Below are experts of layer 4 (counted from 0) of a mixture-of-experts language model. Rows are named down (a neuron's output weights, with its number) and show model dimensions 192-255. Each number is 500 + 25 x the weight over its row's rms, rounded and kept within 0 to 999. Numbers have three digits each.
Before each expert's rows: "comes before" lists some tokens at least twice as common just after its tokens as in all text. This comes from a sample of Wikipedia text that the model never trained on. Tokens count by the router's weight.

# expert 14
comes before: " the", " a", " his", " to", " their", " an"
down0:506523416516501503508510503496464448466516510486501473507464524476493493487460471453525471519507488494523517509492528484457484517512506470497457501532504531487462484480493468472512485481508525
down1:512459507567484538533473466501487503486497502493512528556484536491490456496507480514523526492524539483486563521491490482532501468497497525515549500505538524498512463519511502495512499546499509
down2:519491505497515501504482473500500511549497506499499539520517469556475477486455494492502497502437506502494527534500494480478536518492502488493487471469504533488518497491498523494511477453566500
down3:501552568541516509560492498445502501499496513487471525489521517464500508502575479524493541506471476493534500459499522535510514510500549529540509499535509478483493501477499503527457489477482499
down4:493516489479492474500499498472475503536494530472476508480500529515399504530473495484482515492501521482521528497466548472499461506452436471515500479521493526496501501453523497530501439511500490
down5:454492479495491475489501512514497500477506493454505520436517539475488492439526513497483499519569535528527478548513492499496470519559449541448536517501448492501499530543520485522464518511508485
down6:538563475482525498536502517502501496490466514510527506537525456524450509502452486526460474557477503493473476453479512475505549497482491543513521504448512501500494489514502506489496503509505469
down7:447504466496499456468520482502502518502473515503511507511501505496477526456486501472527467514530499457502569517547507537487499487505496497482540507459492495440528468476518508474497500516494460
down8:480495466482505480459528516495479504544497503511505506500478504503501476472496473501526510482469419504479502496473508526420548488519528514521497519496504498461539525517515477457489482488497499
down9:547513548495511492497481504463451551466463486499500496483489529480531512479501498510505501502474492478510495478455488501509493447508498526465517505463559488521502503500526509506461488489497478
down10:509521461502528509481492500537475497484496511529505470497469503497544528498510472480484501496502494488495526476453516491569497477507472520557512458514515465504492507490493492503486524555482510
down11:498467503500484490498502499466516493462516521499430510502532504479519538511482473554491463526499521480468531562561500519509491519465537517533535478489488517513475504503481535482481494512515518
down12:498512492500485530459517490536502528489499487513502501487484515513496532516500486492506472488501495508536563499531490523509494527522524485506525557500516491515498465506473497496506502528524492
down13:475460473506535512509494529493494525475551491543485483490474470514494536461465513506500486483530482483475500556473461490539504497539490525511501554501505485474486528503476487467520559515480519
down14:475527516491487513508487484463490518480516466520496586502474498493483493495474512481484489542556495523493513513513512485526513526502494458486512458503462507499509541495466481519498456547550539
down15:486465505530490415551493489470500499499496516506460472487501517506523519567468508505508466500492492512485474512493453501494508482467484508476549484498524503476529489514502492500510514437466505
down16:516487504495518512506463508460583495475511500511456514499503485510488493505466486475504504525497471497488484506476491532506488494451458490521555518536521495493563454531492516450532523488530442

# expert 27
comes before: " of", ".", " in", ",", "s", " for"
down0:498495534509485454514489495493451452514488485498540506495485489472525488505447531498478512514505583517535462534483506515506476485506480497496499477474499468535452469526479498512487473500524518
down1:498500495490499512520497486520424497508500447516536486512505540472473499511495448499483501525500493529553487493496506487485527495508527490491509479511502483471503475516538481513496515527457491
down2:560460535511454471508491484467480520464486451494462487444526532500498492509500486493539494537499488546497501565497473529511479502475504482533507536504505499441480458486500496537496503456471519
down3:491459527466515502498499495529498491562491509514527494509472530493490504474487497488498485498452480504488531486510524558503448466505514439541508524491502524487488550497532502542528510506435521
down4:516516519516512517458467495490493490536502538493508519493508487544508474505509509436450482487496478511461516504503465483525482498512461497491507432512488499503506493505500499508483473494527504
down5:509494470488466538514505511536511513510493464515498479502504484496456558530480523521494507515528528501501492531503449514455513448521499463497495481496497482507495484460476480498505472516491484
down6:499545535495493448537473490465497499521535499556509518485503505484498533535461527533490508485502496521476470482496554489478485508496532501503569512441523463521535504502502481532492459474505506
down7:522536454453448496466481499502493551508521543484510488509528535483460486554482500502488477499513510511513500428498455505489483475499514452468521551535498512494503480504487510507507500512492506
down8:507466510489503459516494494508530468497498519484505507498497504476502538514479523483470495501516527502526540530491522511492485496461493481549446522498467504458535514503542495500499493541462501
down9:484520466502505510497518489513493497463475480488493502497544510490497516502489532503476501495499535534488501514522501516468550497527481476549524503467505540489468520437505525446509525501534512
down10:554502525490478524541448490480528505495518470477442469502503540469529499484494480543530490508494515534502502493514500512538494510460518465482476512490473484499497500473508491489510497515491490
down11:459481479531465514495456499508487440492546515464511491495511490504505510479507474483470498467537501498519505499469493479478500511507507504515475493541541496543534534498503558509575521518500498
down12:502491457499498513431542491495530484496439494499522522529524470499512484500515474538474500477508503480469516524566504501508501516521481491505440588515500531484503475485489555534491496513496545
down13:510535472473498496496485482518468499499475608510505489539495490498574471482505496500470477536499542480502467467501477509499502562504460498513534522503537513485483545497499496512506482478515488
down14:497540508553481516453494471500502518529503482452541465512537497500495522509494502493507469502513492465493489511476484495466530573501545477476512467501490514534520523547467508476520509500493532
down15:511507511496501559509522482510496511455505484458462478493497503483498515501548477489510486477437422514533483491524507470478513499462493489449499578515527487478541510491458501515481489485511489
down16:499507514504489461491472504563468502496509536498481480509501533452501565458498491504501552503545527501515456499473513500486542500473506517488540499490511482517499552512510524534526483510492493

# expert 13
comes before: "\n", " The", " In", " He", " It", " This"
down0:530508473505479510476430516496503482491497485497496500502490513479484524507460522499507499473510492513508504480485543495455500545485478503513581503504449539500534496496528461462500495511493502
down1:507561489472512528482458500477482467496499523496492483514498498473493480514463486535453472511488494501523489470479495491486472502492495512500499557448497430486520499528499502525498509532502500
down2:499499479567505493503513513505502498531543504493540491448496503473499491512474500450498523500493512478507447462482494438505478492506483469482504535455493520542456501488510521469509494556491472
down3:553502476470550505487508497505508500494495496501496487521522487508553509463453507526453498510467492457499455512504566489492527508531485535496515517481497529484481444491509493477485493541482484
down4:482516487505502541430528497489497493501519468490511491498455539484480542491448526516534486505501497488498496499507495527498449482535502507475488517548519494479495507497502493492488512500487499
down5:459493503484475515504500480503491474550509504455476486495473553503496476508485485538496503522477512498533501536473485532521444522485510500497496512537533549503523502414475576500458559498499550
down6:499489507494498487502493511450535512477505513500502425540468549502552482477485475511480485509507505522525457486513486490475539495491498529452500485511482483501500491497512452520440491500528464
down7:495477509478501502506472508503522490500491528496478477583515469483515501500469526503523536501517505475493453476462511500504463526500448511493481479553503496498532455512477513577516443500482491
down8:488459499534519541485477512490500476503537493515497499515493500501514543429475525483507502505500526510479474507513543554436522508546530519512498498460514490461497494507479531493480521474485460
down9:416528457518520461459475530487504500496480432496507502515494520500499537551517506489510489488524506505498484523506495502490512475522520498522489485521474462490502457511488500502501528505521481
down10:534471468508506497511502484517457464449472503487507489500547509540450499526513533528571482568513548480459477546483551512487549506476499484500522500508517510488491500455492500501453507516483492
down11:446532483474508505499519467433484520492507517502520466510458471500478478472464508541474537499496522505487522488494494499489540500490505519503448460499516509511508524499506483487481503478542489
down12:549487529582501491496545483538479500483484500463484531504508499450509535516514494515523511453549498522493494503486481446514480497510522449530541524521500500510539511491524485505475500519524478
down13:474483488492502479483472523495502576508477479482460503497518492471487481539477487471524478452461533491523500469440496472483510528452468558506484448497521496504493506541507506523503552515490466
down14:516509504436505493489467495485502495459504514504503463512541427500533502501448506510475490483517573510474471453501545501492523539502529494501460510491508539476526488533535462496498428467485484
down15:508491494498502515487495506534542504501508469503492523502515504506499506507529523486520491524492488533516500498495526507508497480475492506489483501507505507453490519460471513518498494500510467
down16:500497500484470467495529478511522517549487494503460509506530510520460519474484485496496449531518505543518503497489468511502497524497520485511467534473529471530498489471499516507465526513465485

# expert 31
comes before: "\n", " he", " The", " He", " In", " it"
down0:500502484481478499520495528504500469518467472503444512484514564528502488500500488495533459470522483475494478525503481499498495493512518526503425488476498553472494429548510508514492477487511575
down1:483468517471500464502494504508500490484504481517499505528497504537480498529496529512464519516452514494489464565501494513487458454448498516462486486529539534506523559501503506481497540520482479
down2:503509494464503500485507490464522456500499488525488482503494521527512474509476487508496535453505543508523463482519432466536482432492505499494486517509489454480432509510476513496503493546478471
down3:500513514498443566452485528538525529516514507546504488460510533501491537466508465545524531459492493505493483562534505488516568516501549494487517513478505516477496504465454552498531499469505498
down4:496492498538482519481480522446530494512510499536533493503497568548485550477526481499502476434511460531497489439524462518548472524497471486493447470516479507514452496506512487483535509515494517
down5:512474500525510534470554460446509504496504508512511488549512528482518470501499491498490497546484484484524491523435505524483486515523500484439500461436497494470495469513472499502491486486531500
down6:511505514501515502505499488530509495556522526463498552491503523539522500499480485477496501498509495507511541481469502477515477514472480458469506484477503512476501505516481519498504497458509505
down7:510476498503479490538504496495529483483484488493484475493532502494491501491486493512557476503477520515471477490500476476474468570507504493494484491478502499527491462483504503520490496467525519
down8:505499504443500553508496514503487491511578453567507486468474467516534493476507495555506514499523497475516469549468470527492529544540499496499489501516497501480500454487498516492504506481451472
down9:543476507479500501507535509474534565497504469492487517514509514519482500502502520500491494460501466504497505481532503509478516531496515479491486510553480474487504495543511479446498413461506480
down10:532487514484586500516498475450473511517488489491536481462482574546496467479498520526512514504512482532515465584500528507488492494468498501509482513495503500452483516492501505500512514500449494
down11:508502507502511552496501485501474478504522486489493465509476461475510494516495478531509476475460453503500502501516448550498517478509509451506491541501502453521485500500496492489540496536486511
down12:489471477499491486526506497508462525499508471503462465504505506484480494496499518496485500485518497488504515499490478506526511467490499527506502508547555480495461509499508521475499495540493488
down13:454502527506442538516487537502560489503495522490507521513526498527503493453493545475544531493502522487493484506508499497434514477513480482564566524496532504526501479502478490509542514455481510
down14:522488521532557508449502489541504527541477501498461501506464499502464523482483511495527471496502512515517458493512516498506476481524447500483515503467518516517477502515499521501477515494542531
down15:482498483564470471517518487424515533501489495464509501500503548512499511506463515481532530499497578487506461483529451491454458504460468505491517568492502542511509544508519490466536487505490510
down16:521491514516486520450521502523503498507498492476542478500532525549475521519501489452495491497494472500539528505509494487517516528487481499491472464498500477511506507506520501584513499448503466

# expert 15
comes before: " |", "8", "4", "6", "5", "9"
down0:494516536527509562490434501472537485495500478509474476480493499469498482488497515510521541523486497518512500491523493480486487471461497463445522506516431497504538544523523502509498461504518506
down1:492445460502526521496509510524502473487510514457525540493491501502533506493465556504503449483508508517470489502519496508487478532504502453495503535505446471503492479493475497494531506507501502
down2:536571515486496500503496512495508502456488497484534502545487473509518473425504518500488526491478508509545434509471486518472494477511519549500521507519502500514509512505499477498493431512521486
down3:511503498485471465458519529538520489474502491488511507523496534527515492494465452484442513500499491471472456458461429517532478508517450487505469531493494557469469497499511491483502513477505530
down4:503495513495499525469462508500503505525500502492509500498553500519504492535500524498528512500455463511501449516511483522463507469445559432502482499490496477499523488453475550486539536491438479
down5:505484515506498486483502495518549499517478516494536495483486518499516492528510487494526500470538477514506516465518523562464525484489512464506497489490507468506500485490500531485496497488505542
down6:472521553525491483496478495481480515492523486502542507542484475485507469500529496497529479536484498480475557534524466496470529446500484538538499508525481529426544497514480504557468492490496462
down7:540498493535497508500499562491497498520506500536467415514502526471496503482488526521495485486500557493495478477501501499516474521489516487525530520501506502506535471481533479556423499485505517
down8:487498498522552526495493461511555560498505534531454497476508518503501538509527507451529530501474507479489499483492509522512519536500499505463530489506452501476500508488505490515498430499516501
down9:499501475497458510518525488485479466511484504489479508549504501496487467470466499505496511519482495506461445476538497502494493555433488530541500495446499497546455499516481544504484533469469573
down10:513499513509500495502461507501491500472492484455495519496481515472460504498504525480498496466521521496525497482460474486515495549484477485497545510514526498467489535517514494488522564520492496
down11:485448548505502503471479528511521468526493507501527511489513516464548506533518528497531520541491527505518412529497548414526529512546503470517484488489461514519532463489500502492545503492439496
down12:500504501479540498495513481499521529510492438517497487461510494489517488499500537494460534510539509506506493497522499474512488495507520508533494510514492528469519471502449549526494519503516511
down13:482508537506559461457486532505490490503500493523564556500504505515519510494465507491475475499519495503497517493508535483493497511469493559533501506461510500513529508438464496489536541517493503
down14:478493500463455524433527491525472432457520477482510469498518504454501474492500434491567492471454471506535500520512455483519493476505491471484527480510491464504545486483480504509433516442502491
down15:524500494481496478498463526496507564537516555510479501498524527524532495503500502523501501501447540491479500475499475484561500522508510512498476508510525497481457500492536489474475467514496514
down16:491502504474466518489493497458472509498500494508476496528510506458542499492518461502517506489512473516507498500494523456492500497498535443478520505497481489479534545524506488450498488499492526

# expert 30
comes before: "\n", "-", " ==", ":", " ", "=="
down0:461512509476516511504424498498491497505495519483524491490463522505519489486479489500503483515561467530494478483501471492492473467510473513506514498491525490493467512502514497496533493506493521
down1:485451494520500485501536569465508508470496489475488507499494475499522472504504509495524506513564499492567472532506489489501567545458497508431484515507494557538473482486484502496484522476453500
down2:470488441505447553473491514505491497457558505518488528470489530533493505485465497519487472537509510531487505530489510472480498501510512448533530483499509464466508532492499498476473507525502528
down3:494475471510546449501498500518509478501503494482458485505499469497484536496450531498500496512471488543527485458494546473470510509500485515546493500520499498511497539502488522506502480503438486
down4:500513495505494490495545509460515509527517507518512450517488504548511535527521513482470504540494504490568497494501520487512463496506483571508511479499522488517453478484502502498462484481503521
down5:521489491502514510500542477504537494489499524507485517463497450492483499498492498529502513498521489529523491534457471483538487500509518445462519582517481555483551457529470507479491500504503521
down6:504515478496528492481558488482532474502489495518491504483499486510505488478498493510501527491519508522471494537505536529472482495479525500500481493519500472530493463484504539490498501528494493
down7:517481495549503481521485565546492484473443524515506528448490497506445528492493502456512513504500500495527516537469538498508454501493506530496487499500443459480498528544482559481507535527510518
down8:510462492540515468528497488499480474475525489507548491531527486492505524500526496516493499499536467497505504554534497493512498498473506501475481498498521488419544489499496492505461478501558480
down9:491519501481482501496500491496495437488492453494472469482479487545481532486492527506537521526529462506516515525496496490523489490484479519487545429531487459500532464501466480549473493489462510
down10:513507534467477501521485497501532508500466538492503460500495502511500490502485484549450515507472524501504470500490538470500525500505512520456501520473501491511499495519498527499484490489485549
down11:565488513517466479503512491499498528495520501511471528513514516524550527495553506550491458499485497444457509504489519494497510451502486507559470498497515425511484498413496515501502512495501482
down12:519497549459522502476482462468470497514499495471449445497479490506493527492511534488432506505511551473489542506493498517479483519494514529493500534487498486516492497485514503549523475492476517
down13:502549517499491522476523533499474486501530513512464531526469499512521493511499479500473480460475525550464556505500490459566529512485537497497496495508512509511554504525501483519454493464507489
down14:501519522502493551510492500496471487524472499479520589481471534504510503469453463501495517486500469553448505489508507494431491512515521524491578510458502508511509485491505479513486525500501473
down15:536498538504510483476471456514475545479459487474477503571554486483506557531525492526497479452471453506417491508513496489494509528490508531511465514505500511475487532503486506521492574502499526
down16:485496495474451496463496495540484546496500522453521551464535490476508485513477506500532504482489511486475465496507498451541494489504508501504462496452509498482504495510491488522538472482460511

# expert 29
comes before: "\n", "|", " The", "-", " He", " In"
down0:486524522491468450542536489508494487505511498511493494485512472457513535501533503505452489455525495503494504542467506506505510438504498476487448504528499486522498521501506500497502480489500503
down1:500498465479519467501481522551537542505512545475494479453521481464504516474514507496444482540466493516503499490494485544519500464466551491496537467468505490513499486514521505471494440448482571
down2:508504479556521590506475506485490509471502487494495507483490522477508491494512525511504480510541493507490509498521508494435509496486491482465509487527551480551486496472509498452485529545544465
down3:501505496466556488509530481513516480505550509512525502514555543469461467516495496501564527510504453514529485480510555534468483465509513501488458524508522508475518476486521500570498495549478506
down4:463479496545483471496513515516491487550481502486504503525503464492500488548515458498442476492518495524522538516453508535504482507502470507552470537472502519475458522534501452497496557526452499
down5:505504503470493478464514527461523500517480487515510481561498492519540492477505535547475514501522524500496512511442514492477491501476512515470515562437499517523532460491505501492501475482502496
down6:471488497517491505497492490498511498502491509513504485426495448484559548455552500531474507504529500526507475503469500520461477506491512533502461539514525453522490501532505510500550522508526502
down7:494475500502518505496482498444518493522460505481503501501515473526510490499526494476506510512491522471462530503504499508500526495477527501498503518490500549500488523460503488518442452472500480
down8:518522530516475531515525498530514476497501498499503491519507497466565459496509492512516476510515496478473509551527507505464499559510536496557488447486514498501480518471507516508495459523503526
down9:487495506501511459473461521502443532596513508500503506501513469502521524511546481474488493524517498528508530478528496490407547489512522489496478464465508479488466504481538514500486495511517501
down10:466452475534491522510453522511514445483500515488496528498488504502504498552493479520497501501514547506503445504515519474495519435489452494523518503499466550498535455502504493518509456461490494
down11:508550510494469502493489451523454512486497484486484480499518500508497515500530492478533498508505505511533491509495467496508522532494557504508498507485515530461491504523516521503488465507512548
down12:514519520498500461480519523488503491511473507529489482504525486500496476514493496483472465465477510560489476517502503417527527501476508535512485494494516515491424477507506459461537498529477480
down13:463498574489486520498470503490491494501486492516528514479495510500537473506505494508491520501470462497497588516511507495502524460470528502517501452507546515480488551494494501489509509494501528
down14:554493494446521494507505526466497451525497512518450513493510473523503511467501513485566505539537516477468522477502445468489569463501501513492512486527518495502504505533508487480482491504523517
down15:493539515509499530506447541512528501511509544524523519459430471502512498488496515517495469469488486512532552528499506536501512467545502525480516434441539513480518484445477515487520466502508535
down16:458496502522479493499489517509503499490489488491435480470486514490514505477486466507511498512504468524520475503495491472497499525502467531478529508482479491474511471506483524495539442471503487